config.toml
n_layer = 13
d_model = 640
n_experts = 64
experts_per_token = 8
d_expert = 64
d_shared_expert = 0
activation = "tanh_gelu"
moe_layers = [1, 2, 3, 4, 5, 6, 7, 8, 9, 10, 11, 12]
router_score = "sigmoid"
normalize_top_k = true
routed_scale = 1.0
balance_loss = 0.00463
balance_bias = false
init_std_router = 0.0295
lr_router = 0.000864
n_head = 10
n_kv_head = 10
head_dim = 64
vocab_size = 16384
norm = "layernorm"
norm_place = "pre"
norm_eps = 1e-06
positions = "rope"
rope_base = 10000.0
rope_fraction = 0.25
qk_norm = true
attn_scale = 0.125
tie_embeddings = false
parallel_block = true
init = "uniform"
init_std_qkv = 0.0286
init_std_o = 0.0
init_std_up = 0.0286
init_std_down = 0.0
optimizer = "muon_variant"
lr = 0.0108
lr_mult_down = 0.7
beta1 = 0.95
lr_head = 0.00626
warmup_steps = 50
schedule = "wsd"
decay_fraction = 0.842
decay_shape = "sqrt"
final_lr_fraction = 0.1
batch_tokens = 65536
seq_len = 1024
doc_mask = true
z_loss = 0.0001
train_tokens = 575800000
steps = 8787
dataset = "wikipedia_en"
Below are experts of layer 9 (counted from 0) of a mixture-of-experts language model. Rows are named router (the router's row for the expert), up (a neuron's input weights, with its number) and show model dimensions 560-639. Each number is 50 + 15 x the weight over its row's rms, rounded and kept within 0 to 99.
Before each expert's rows: "comes after" lists some tokens at least twice as common just before its tokens as in all text; "gets" lists some tokens that make up at least twice as much of what it gets as of all text. This comes from a sample of Wikipedia text that the model never trained on. Tokens count by the router's weight.

# expert 62
comes after: ".", "|", "==", ")", "===", ")."
gets: "\n", ". ", "\n\n", ".", " ", "). "
router:73 33 42 30 19 37 61 40 41 55 49 70 56 32 51 53 50 55 48 48 60 45 40 50 20 57 55 36 61 44 31 27 51 41 52 67 75 75 78 66 53 52 60 26 55 53 36 64 65 66 71 37 57 76 56 44 72 31 72 63 38 62 46 32 45 43 24 38 64 73 59 53 73 55 50 77 58 59 47 72
up0:75 50 73 19 61 53 60 70 70 46 66 58 42 58 36 64 37 62 72 58 57 43 65 50 33 65 41 61 36 50 63 72 53 23 53 52 58 78 64 26 61 43 54 59 34 54 15 61 60 80 62 32 16 48 56 27 16 38 62 46 63 56 39 64 35 38 62 46 70 76 64 42 35 41 36 58 61 32 59 99
up1:56 30 61 38 67 60 42 46 54 69 45 61 45 41 62 67 22 36 64 38 45 62 77 43 53 33 43 63 21 41 63 36 50 49 36 85 48 44 53 36 69 58 52 51 71 49 70 29 63 55 68 54 51 37 61 37 35 67 70 57 44 37 58 48 29 34 68 63 46 68 20 44 37 55 18 51 71 43 56 65
up2:68 81 38 56 21 59 45 47 46 40 39 29 55 51 26 56 74 57 35 60 31 57 50 44 50 62 57 58 57 17 45 42 33 50 57 44 65 96 42 48 99 45 46 53 42 66 50 28 61 49 24 88 51 60 53 56 71 69 60 23 38 36 57 66 46 45 75 66 58 36 54 37 47 55 50 60 48 69 48 29
up3:68 53 35 46 36 56 47 50 29 75 47 45 58 40 37 33 69 29 47 56 44 65 64 57 28 43 70 41 59 62 48 65 46 53 61 29 35 59 31 56 54 73 89 17 57 90 29 57 29 53 67 87 64 69 81 45 55 42 33 42 50 72 51 27 35 36 50 66 67 69 52 57 54 10 38 64 80 27 40 38
up4:76 25 69 33 35 29 43 42 45 47 42 30 47 11 54 48 35 41 72 55 45 57 68 27 46 47 47 56 36 34 46 50 45 59 48 64 63 34 46 30 54 52 50 49 14 33 24 53 37 59 73 43 70 60 40 51 31 22 57 71 54 47 33 62 57 46 32 42 45 48 70 46 52 53 34 34 54 34 41 80
up5:60 68 35 62 51 38 60 52 75 59 51 78 32 50 44 40 53 39 42 54 39 40 69 59 40 76 65 75 44 46 57 13 32 40 30 38 30 71 39 66 44 48 57 37 41 46 46 54 51 57 68 78 53 34 58 48 41 90 87 41 30 62 44 13 48 73 44 42 43 32 62 75 53 66 38 64 30 50 58 48
up6:43 63 52 63 40 24 53 38 36 73 41 52 37 50 57 39 58 46 34 49 50 67 55 52 46 51 74 52 45 49 54 16 41 45 49 25 39 59 42 46 18 38 76 29 64 62 77 55 67 42 49 38 55 61 34 75 56 64 43 38 65 16 50 77 41 53 26 35 30 43 38 35 71 42 65 41 60 53 40 51
up7:60 73 52 45 51 69 61 56 63 60 71 57 71 48 65 51 23 50 24 37 24 35 36 31 51 64 57 49 46 43 49 55 36 77 67 49 54 51 76 41 33 57 39 33 29 64 39 46 59 70 35 77 39 46 67 70 62 52 60 42 67 36 63 85 50 44 34 60 48 24 49 43 36 73 60 42 64 28 38 38
up8:41 67 55 26 43 47 76 59 50 81 70 57 52 49 51 58 47 50 47 55 48 34 50 28 30 71 48 56 70 42 43 26 15 57 56 61 33 75 43 44 63 54 21 82 58 60 20 48 57 55 55 62 57 40 47 45 37 59 41 63 49 27 56 32 50 41 39 81 41 58 54 56 69 36 11 73 60 73 61 54
up9:55 31 38 69 46 27 31 59 34 50 66 52 54 39 40 62 62 35 53 62 52 67 30 65 36 77 48 51 48 74 40 39 64 45 39 47 56 57 44 64 71 79 70 45 56 55 25 63 42 43 33 34 33 45 35 65 23 46 52 48 60 87 64 55 65 31 60 61 62 47 59 59 51 59 56 44 61 45 72 49
up10:46 46 54 62 43 39 66 41 48 62 14 49 84 40 57 53 62 51 43 71 36 43 62 24 75 39 48 56 70 48 58 60 62 63 42 31 43 58 55 44 30 50 42 75 57 42 56 59 58 22 51 49 49 52 30 26 37 42 55 52 60 48 59 54 44 84 45 06 49 48 52 39 68 65 56 37 41 66 43 53
up11:21 51 54 57 58 58 51 67 34 52 57 46 82 53 50 58 52 65 41 37 55 67 58 46 53 62 64 49 59 51 36 62 39 42 46 50 46 46 62 56 58 53 65 59 61 38 39 84 68 44 57 43 68 46 45 43 27 41 44 40 56 36 53 50 73 60 56 55 65 57 61 58 79 78 31 58 38 39 51 73
up12:26 45 68 47 19 34 51 48 37 57 53 35 60 55 18 49 69 53 36 57 10 39 67 60 58 37 53 62 42 32 25 41 75 43 37 46 49 59 64 40 30 33 38 39 57 59 70 48 40 56 56 48 54 44 48 45 53 80 58 39 58 66 51 36 44 54 74 31 40 65 49 51 34 45 33 56 73 37 37 53
up13:51 57 43 38 53 56 54 61 28 55 62 48 41 81 70 32 39 28 61 16 35 35 50 58 52 51 50 40 38 33 29 44 52 36 63 69 65 61 55 68 24 54 76 59 29 49 59 99 39 32 54 72 24 69 51 32 45 47 22 53 50 62 43 72 45 65 71 33 34 36 56 41 39 72 35 50 35 40 72 47
up14:36 37 25 33 68 58 58 57 33 49 36 63 32 30 35 34 54 58 52 52 79 65 59 53 33 55 42 10 38 53 54 54 15 45 59 57 67 55 60 77 56 63 65 39 51 56 81 54 40 32 52 48 42 66 48 46 54 31 73 50 35 55 27 34 34 33 34 49 66 86 86 41 52 44 70 54 40 44 40 60
up15:37 68 56 47 54 43 44 73 58 59 52 61 59 69 22 47 49 27 37 47 38 53 26 68 69 58 49 68 66 56 39 49 49 47 86 32 64 67 58 52 66 47 65 52 33 47 57 76 70 66 33 64 88 48 44 54 57 43 57 53 57 44 64 80 42 63 57 43 62 65 65 32 41 55 29 57 55 28 44 40
up16:62 53 44 54 49 03 60 44 59 48 49 63 73 33 57 47 56 59 56 54 43 67 46 82 58 75 39 51 50 66 41 44 56 64 40 64 34 36 50 35 57 69 60 47 52 51 48 23 50 39 29 56 62 34 63 46 62 59 54 56 37 64 33 63 56 31 34 59 32 55 56 44 39 68 28 61 40 40 43 64
up17:51 25 44 67 36 39 62 51 44 39 47 57 27 40 38 52 54 47 44 42 53 44 50 43 65 24 41 37 29 55 66 35 22 77 72 58 48 51 49 11 57 68 35 48 41 53 38 60 40 29 57 65 41 57 37 66 44 47 34 37 82 53 56 68 55 46 25 84 46 70 37 17 55 31 35 47 57 43 66 43
up18:50 33 50 36 51 44 48 54 64 32 54 55 43 64 56 57 42 44 53 70 70 53 30 57 71 56 65 39 66 72 53 84 86 52 48 63 54 68 46 45 63 72 25 25 57 77 60 30 43 72 72 52 52 42 76 42 29 44 44 64 39 32 52 29 40 43 76 51 78 53 54 34 42 58 29 49 37 74 43 66
up19:58 46 34 76 43 33 41 45 73 70 53 53 54 44 64 24 51 38 69 28 40 35 44 52 47 39 43 52 40 56 28 37 68 63 49 69 47 49 39 37 58 40 47 54 43 74 56 41 75 61 57 16 72 43 25 34 74 41 43 75 51 59 70 32 60 36 48 43 27 45 74 61 51 51 34 57 39 74 47 47
up20:80 34 37 43 32 44 57 68 59 54 56 54 21 40 45 78 65 57 58 60 61 50 70 52 23 46 48 44 54 50 40 55 60 45 65 58 59 53 46 71 47 58 65 74 54 59 51 24 49 68 66 71 64 52 56 57 76 63 40 60 85 47 75 37 39 35 50 78 40 63 28 65 48 65 68 27 44 49 53 40
up21:47 37 69 09 62 33 66 64 50 82 40 55 65 73 44 45 62 41 66 36 64 38 78 45 69 68 32 27 71 41 35 75 67 51 59 56 44 58 74 65 52 60 39 59 43 44 57 48 59 56 32 49 51 39 50 43 46 36 43 67 62 27 70 53 37 32 63 24 38 79 39 41 56 52 75 45 32 40 55 51
up22:64 56 57 45 13 61 66 62 37 54 34 43 42 43 61 48 36 47 29 44 44 27 50 57 71 34 77 48 37 56 37 71 49 66 28 49 32 56 45 41 57 43 32 37 64 35 64 61 69 51 36 21 75 18 74 59 61 33 74 45 28 67 72 68 47 44 17 63 51 58 55 44 61 39 76 60 38 70 64 43
up23:50 79 47 32 54 39 37 49 59 70 78 41 40 27 45 47 57 78 33 54 47 35 47 45 39 28 51 22 35 59 50 56 79 28 43 48 44 39 65 30 82 65 47 31 69 41 44 36 28 42 83 57 63 41 28 44 26 49 42 63 38 24 73 34 37 23 72 48 52 53 26 47 45 48 41 52 50 56 31 35
up24:52 58 53 43 44 76 58 51 43 39 53 50 30 28 20 59 75 40 54 56 47 42 55 65 43 81 35 52 18 34 35 54 60 59 49 44 54 74 43 40 43 57 49 63 39 29 43 53 59 75 52 38 67 53 46 39 50 73 54 60 41 72 68 75 89 40 52 18 43 56 32 53 60 68 58 29 62 51 63 50
up25:78 55 33 18 50 66 39 44 44 50 56 65 38 53 35 41 43 72 63 65 31 40 26 60 65 27 71 43 59 30 54 41 26 37 89 38 74 32 59 26 48 71 62 45 45 54 40 27 65 55 62 40 52 70 63 71 83 42 40 28 65 59 31 37 77 44 20 67 68 26 81 56 65 78 32 39 58 63 44 68
up26:61 62 27 58 37 28 68 73 76 40 63 36 52 54 39 40 38 41 29 69 55 76 64 58 50 59 51 37 42 67 33 66 43 55 63 33 31 44 40 71 62 46 53 51 47 29 09 66 50 53 39 76 47 64 44 21 54 49 37 20 56 56 35 49 80 42 60 52 57 46 67 22 34 22 70 72 37 54 62 52
up27:53 39 61 20 47 80 63 32 45 61 28 43 50 29 14 53 53 53 44 53 55 71 45 37 43 44 24 56 36 46 67 45 53 56 43 46 58 42 36 48 39 55 31 59 63 46 45 65 44 67 39 63 54 40 63 63 52 45 78 60 49 53 75 55 66 33 55 40 16 41 64 45 57 63 58 46 67 52 41 55
up28:48 24 57 24 72 46 52 48 40 39 54 72 70 60 66 43 80 58 47 56 28 50 35 54 58 65 47 43 21 42 60 54 52 58 41 74 56 27 65 68 32 41 69 41 55 71 64 59 60 40 44 61 19 66 36 68 38 59 30 72 52 29 47 47 42 63 42 90 39 70 36 46 31 70 48 78 34 49 50 31
up29:63 74 54 38 56 31 49 59 59 88 28 62 67 77 40 38 23 65 82 44 61 40 54 49 59 66 38 25 70 35 32 30 73 37 39 72 31 65 64 23 66 46 44 51 44 58 52 64 36 80 30 69 31 14 61 77 51 16 70 61 60 69 58 46 50 00 58 45 51 52 61 23 68 71 26 62 60 77 49 72
up30:46 51 29 49 11 62 37 38 40 30 63 32 59 21 35 25 82 60 30 85 41 55 22 53 44 52 36 52 44 39 58 30 34 56 55 39 50 22 42 53 77 60 44 48 65 55 45 42 39 64 73 48 32 87 47 52 24 79 48 85 43 48 70 47 33 28 65 45 42 66 42 49 58 56 75 45 46 31 42 46
up31:81 61 40 36 49 40 45 61 60 43 51 63 36 52 30 61 80 50 54 67 51 33 61 76 62 51 83 70 43 48 38 69 68 66 64 82 71 45 54 32 37 45 18 35 56 65 40 58 64 60 76 48 49 68 37 45 35 58 25 60 24 39 42 26 32 38 72 55 38 54 66 42 24 58 33 81 55 44 37 30
up32:34 35 45 53 36 44 35 69 71 28 53 63 39 49 68 60 77 36 13 69 48 71 57 40 47 35 54 48 43 60 79 36 48 56 35 40 50 40 34 62 60 47 49 36 93 34 58 21 62 67 66 57 84 48 52 55 71 33 21 63 59 08 46 28 63 91 83 48 61 57 32 59 57 53 27 45 45 53 36 59
up33:65 55 63 68 22 71 35 44 47 03 41 59 49 77 53 48 62 46 32 59 58 27 54 49 54 49 38 33 41 42 47 57 71 51 40 28 22 37 61 56 49 16 45 51 51 55 63 43 31 34 28 42 30 41 58 54 22 41 53 09 37 35 70 68 43 56 44 60 70 52 51 48 39 19 54 36 53 39 82 35
up34:56 43 29 26 54 63 58 50 54 67 44 39 45 47 48 16 36 68 45 29 29 47 58 44 42 51 27 50 48 69 87 41 62 52 64 53 68 42 28 51 73 53 70 50 54 60 55 46 54 35 33 45 40 61 63 58 52 62 55 47 42 78 59 49 43 43 50 37 62 26 66 69 48 14 49 54 37 51 54 36
up35:45 50 54 42 65 27 58 32 70 57 59 55 62 42 31 32 69 47 49 38 40 49 33 68 37 59 21 35 71 54 55 55 73 51 30 70 71 55 72 68 43 64 36 53 71 60 65 61 80 60 42 25 37 42 29 81 47 65 59 53 11 43 46 46 62 33 62 49 55 34 35 57 53 71 48 62 36 47 65 30
up36:28 30 18 54 63 46 70 73 64 33 52 47 65 23 55 29 08 48 58 30 47 42 50 64 39 58 52 48 43 58 31 53 40 70 62 43 57 46 54 66 24 28 33 34 48 49 56 41 21 44 54 53 58 39 57 51 52 87 19 51 53 68 63 85 20 29 44 51 63 90 51 34 54 46 43 54 59 58 36 37
up37:53 79 62 26 36 30 45 60 16 59 41 52 57 62 62 41 45 15 52 51 52 55 40 36 78 62 31 37 86 41 63 96 61 28 11 56 61 39 52 33 37 69 39 34 27 49 77 62 21 32 56 59 59 48 39 52 46 39 74 56 60 49 56 73 61 51 36 38 53 46 61 29 50 61 51 51 45 76 33 60
up38:53 66 54 35 51 43 44 71 72 60 59 49 26 56 57 41 34 42 43 55 51 73 74 64 49 78 38 36 41 57 51 43 74 47 86 45 39 54 45 72 38 43 70 51 48 50 34 60 49 41 53 31 73 48 59 21 21 71 71 41 55 42 37 32 48 52 45 41 24 65 32 69 38 46 57 31 60 47 48 53
up39:59 39 54 37 68 48 49 64 40 53 38 33 75 71 43 23 46 65 32 40 40 42 57 51 61 78 35 62 37 61 57 64 43 41 31 48 34 73 56 34 75 68 33 32 39 76 44 39 60 67 26 33 49 38 81 53 31 70 05 54 41 56 51 65 46 18 44 44 35 43 73 49 36 24 75 36 71 50 58 43
up40:33 49 42 23 33 36 52 56 53 72 64 70 44 78 59 51 56 48 43 61 66 38 56 69 43 42 66 64 61 74 49 59 63 41 55 48 82 58 31 58 56 55 60 45 70 44 60 37 53 54 58 32 44 68 53 44 38 37 53 46 69 49 62 47 69 31 59 54 50 64 67 69 55 50 65 66 61 33 42 44
up41:50 46 49 23 47 60 66 49 38 48 34 40 40 67 58 70 52 70 66 44 67 47 56 41 73 33 39 36 63 38 43 31 68 72 23 61 49 64 19 49 33 83 15 43 50 71 69 47 68 42 56 64 76 53 43 63 58 59 35 25 29 62 77 59 36 35 53 70 50 67 52 61 36 59 40 64 47 47 62 34
up42:83 54 48 28 42 44 49 40 47 43 75 42 30 47 66 31 43 57 55 78 21 30 55 46 61 65 53 49 91 43 52 13 29 34 68 63 59 38 11 36 78 57 45 43 72 39 46 76 44 66 65 69 43 54 63 63 67 32 60 65 66 59 29 58 58 44 49 27 60 48 63 45 48 39 54 41 55 69 73 43
up43:56 46 31 48 56 52 66 55 58 55 61 53 30 34 45 56 39 60 34 53 64 70 29 44 31 51 46 76 39 38 59 26 68 69 30 39 45 24 71 48 67 36 49 60 37 65 31 58 43 91 45 59 55 63 50 13 68 42 68 84 80 74 51 27 71 20 67 51 40 49 71 68 82 49 29 32 70 66 58 73
up44:46 63 36 64 55 43 46 52 82 55 55 37 57 51 41 83 68 53 32 44 65 61 52 52 35 55 91 54 25 46 90 23 59 46 43 68 46 61 65 71 65 80 36 66 19 48 37 47 46 68 53 85 27 51 37 53 38 36 61 46 42 28 62 32 31 68 36 46 55 50 36 40 93 34 57 62 83 33 55 39
up45:28 34 55 53 58 55 60 50 40 66 41 54 55 35 41 52 26 10 49 52 20 41 37 54 38 39 35 52 46 45 30 46 54 47 41 33 68 60 53 19 27 76 39 47 83 42 75 35 17 53 56 71 26 46 45 35 61 43 65 70 66 57 73 56 87 68 42 52 69 67 44 48 47 60 72 51 39 37 57 50
up46:66 64 53 22 66 57 38 55 31 36 58 29 37 51 61 62 61 35 34 69 40 85 69 27 67 30 70 50 45 32 59 41 52 42 46 43 20 92 49 62 35 63 41 34 55 71 62 50 59 48 71 48 29 58 40 61 40 45 60 47 68 70 60 76 52 54 58 34 83 28 45 41 73 41 26 34 51 37 31 37
up47:84 49 35 35 36 57 62 62 81 92 47 62 59 28 83 55 24 75 54 39 38 20 44 53 21 46 60 55 41 49 46 18 54 40 55 63 34 51 51 46 55 55 52 58 47 61 48 40 41 39 35 62 85 52 66 46 46 80 82 64 72 73 45 42 35 42 54 29 68 54 52 41 43 67 61 61 53 51 52 44
up48:79 43 56 35 30 51 59 63 40 33 41 37 48 49 47 59 80 45 26 37 61 46 56 41 52 62 31 71 63 56 74 35 19 62 69 55 61 45 48 78 51 71 92 54 87 74 52 44 51 62 54 50 82 39 59 68 59 36 83 66 35 64 53 43 56 41 40 64 62 65 42 51 69 64 62 34 45 47 70 38
up49:49 56 58 55 48 51 74 60 41 61 39 32 61 70 40 37 69 71 48 44 61 66 85 69 26 36 44 61 60 63 49 52 64 68 36 41 57 47 73 35 64 32 63 49 47 52 32 64 58 76 67 39 43 37 57 39 49 51 47 16 47 24 45 51 49 34 44 33 67 44 57 21 61 41 47 45 92 44 43 65
up50:64 26 64 74 58 52 29 53 24 77 45 52 47 56 31 62 67 28 41 66 42 39 35 37 20 23 33 55 71 48 61 50 55 38 34 38 71 66 51 84 25 50 62 45 60 55 60 35 46 84 75 54 49 77 61 54 22 63 69 58 68 44 62 59 34 56 53 20 47 63 63 42 55 35 56 53 63 30 58 56
up51:50 21 46 63 58 33 48 73 21 45 58 61 55 39 34 43 31 57 46 54 37 32 72 54 19 53 60 00 48 51 59 99 68 47 71 77 36 45 46 39 43 50 53 41 29 42 38 60 53 85 48 17 62 18 54 60 16 65 38 49 59 35 64 78 54 21 61 62 40 44 52 41 56 67 65 30 58 67 64 55
up52:52 42 64 49 29 70 49 26 58 41 15 79 43 24 54 29 46 65 64 50 58 62 59 69 33 62 45 75 42 75 43 57 70 51 28 48 66 53 26 64 30 52 46 28 57 68 50 55 47 56 77 55 47 44 66 56 66 23 43 49 29 59 49 49 58 35 52 37 31 42 39 77 41 78 34 36 48 45 77 40
up53:61 47 33 49 23 32 64 45 31 48 45 54 47 59 39 25 42 19 41 67 59 62 17 43 48 62 81 25 46 74 42 62 54 39 43 49 45 09 24 68 49 71 47 54 50 52 56 49 51 59 57 44 48 46 34 69 58 56 53 22 57 06 59 21 67 45 73 53 71 78 73 65 62 74 49 40 43 54 36 64
up54:34 63 54 63 41 55 19 41 36 74 70 57 64 45 64 46 33 50 53 76 67 68 61 21 59 16 56 70 48 23 72 53 78 59 55 46 52 70 36 41 34 42 41 45 83 38 50 72 40 36 48 55 33 85 75 75 59 44 54 42 21 56 55 40 34 36 67 60 35 78 34 78 63 44 46 64 53 38 61 83
up55:63 40 24 54 45 55 47 76 39 59 42 28 71 39 51 32 60 50 33 60 35 83 59 22 47 59 62 38 49 44 64 12 62 34 57 46 59 81 47 37 65 47 47 40 35 30 08 42 66 70 60 63 41 74 67 84 63 71 19 32 70 42 68 74 42 27 58 69 47 45 65 53 57 58 52 46 30 52 31 53
up56:34 58 46 49 53 48 59 26 35 52 47 38 72 56 45 51 62 28 49 29 26 60 54 52 63 54 42 57 47 50 70 46 61 57 43 18 38 48 60 44 35 89 41 54 55 55 44 54 69 44 45 42 45 48 72 85 47 45 41 60 68 35 75 76 51 61 52 36 42 44 58 76 48 69 32 62 47 56 58 44
up57:46 59 47 51 66 70 59 56 43 30 66 49 63 31 45 67 44 36 26 40 35 50 57 56 52 59 47 74 55 64 56 52 13 29 47 44 51 75 55 49 59 34 66 23 45 61 47 37 53 46 50 46 51 62 71 33 45 48 57 30 37 50 48 48 34 36 24 54 47 60 53 71 41 38 61 52 67 47 71 61
up58:67 63 72 47 55 28 47 30 54 56 67 55 67 54 28 46 40 68 48 26 57 56 43 40 26 56 57 38 46 39 25 56 35 58 71 28 57 36 36 34 55 59 47 27 60 60 66 43 41 79 49 73 27 50 60 54 41 57 55 60 53 34 42 48 54 44 44 58 17 22 36 50 46 57 79 45 52 77 64 71
up59:38 40 32 59 32 56 65 47 45 29 59 40 32 37 64 48 59 51 54 75 44 37 61 63 45 35 37 62 33 61 34 47 78 39 62 67 69 49 72 30 64 50 45 53 36 61 58 25 36 32 64 37 47 44 66 59 42 57 39 57 34 40 41 31 61 42 63 47 72 33 44 69 63 41 57 55 33 43 51 26
up60:49 39 38 29 50 78 19 77 55 50 19 44 26 17 59 34 33 14 54 47 44 39 59 83 35 57 74 50 54 31 87 36 47 62 47 64 75 49 49 17 57 65 61 74 74 55 26 49 60 52 70 57 63 69 45 59 65 44 51 50 41 31 63 27 62 58 39 52 42 54 47 74 15 45 43 63 63 54 31 35
up61:72 79 25 51 75 50 46 68 67 65 67 58 63 59 54 34 40 23 48 48 50 33 63 29 73 37 70 34 67 32 38 51 76 57 65 66 65 55 57 68 58 62 57 42 43 83 30 66 44 47 58 22 69 56 31 30 31 62 27 68 55 50 58 48 33 46 58 52 53 45 49 54 46 32 28 57 46 52 39 71
up62:44 52 54 46 45 57 69 37 44 48 54 47 76 59 79 72 37 48 63 70 58 45 54 66 48 25 65 22 72 32 59 48 49 22 63 52 20 54 08 15 31 61 37 57 50 42 62 46 25 44 48 54 57 37 49 62 46 70 70 48 43 59 50 66 55 19 35 39 23 58 61 41 32 62 39 51 45 67 37 63
up63:54 56 55 47 66 51 57 68 69 52 52 73 59 65 75 84 44 39 36 41 63 49 27 65 47 48 41 43 55 46 65 35 48 69 62 84 70 33 48 40 48 40 17 40 33 25 28 60 63 74 83 60 55 51 43 36 60 48 66 72 51 39 54 37 58 50 68 56 62 63 51 52 57 73 65 38 57 39 75 54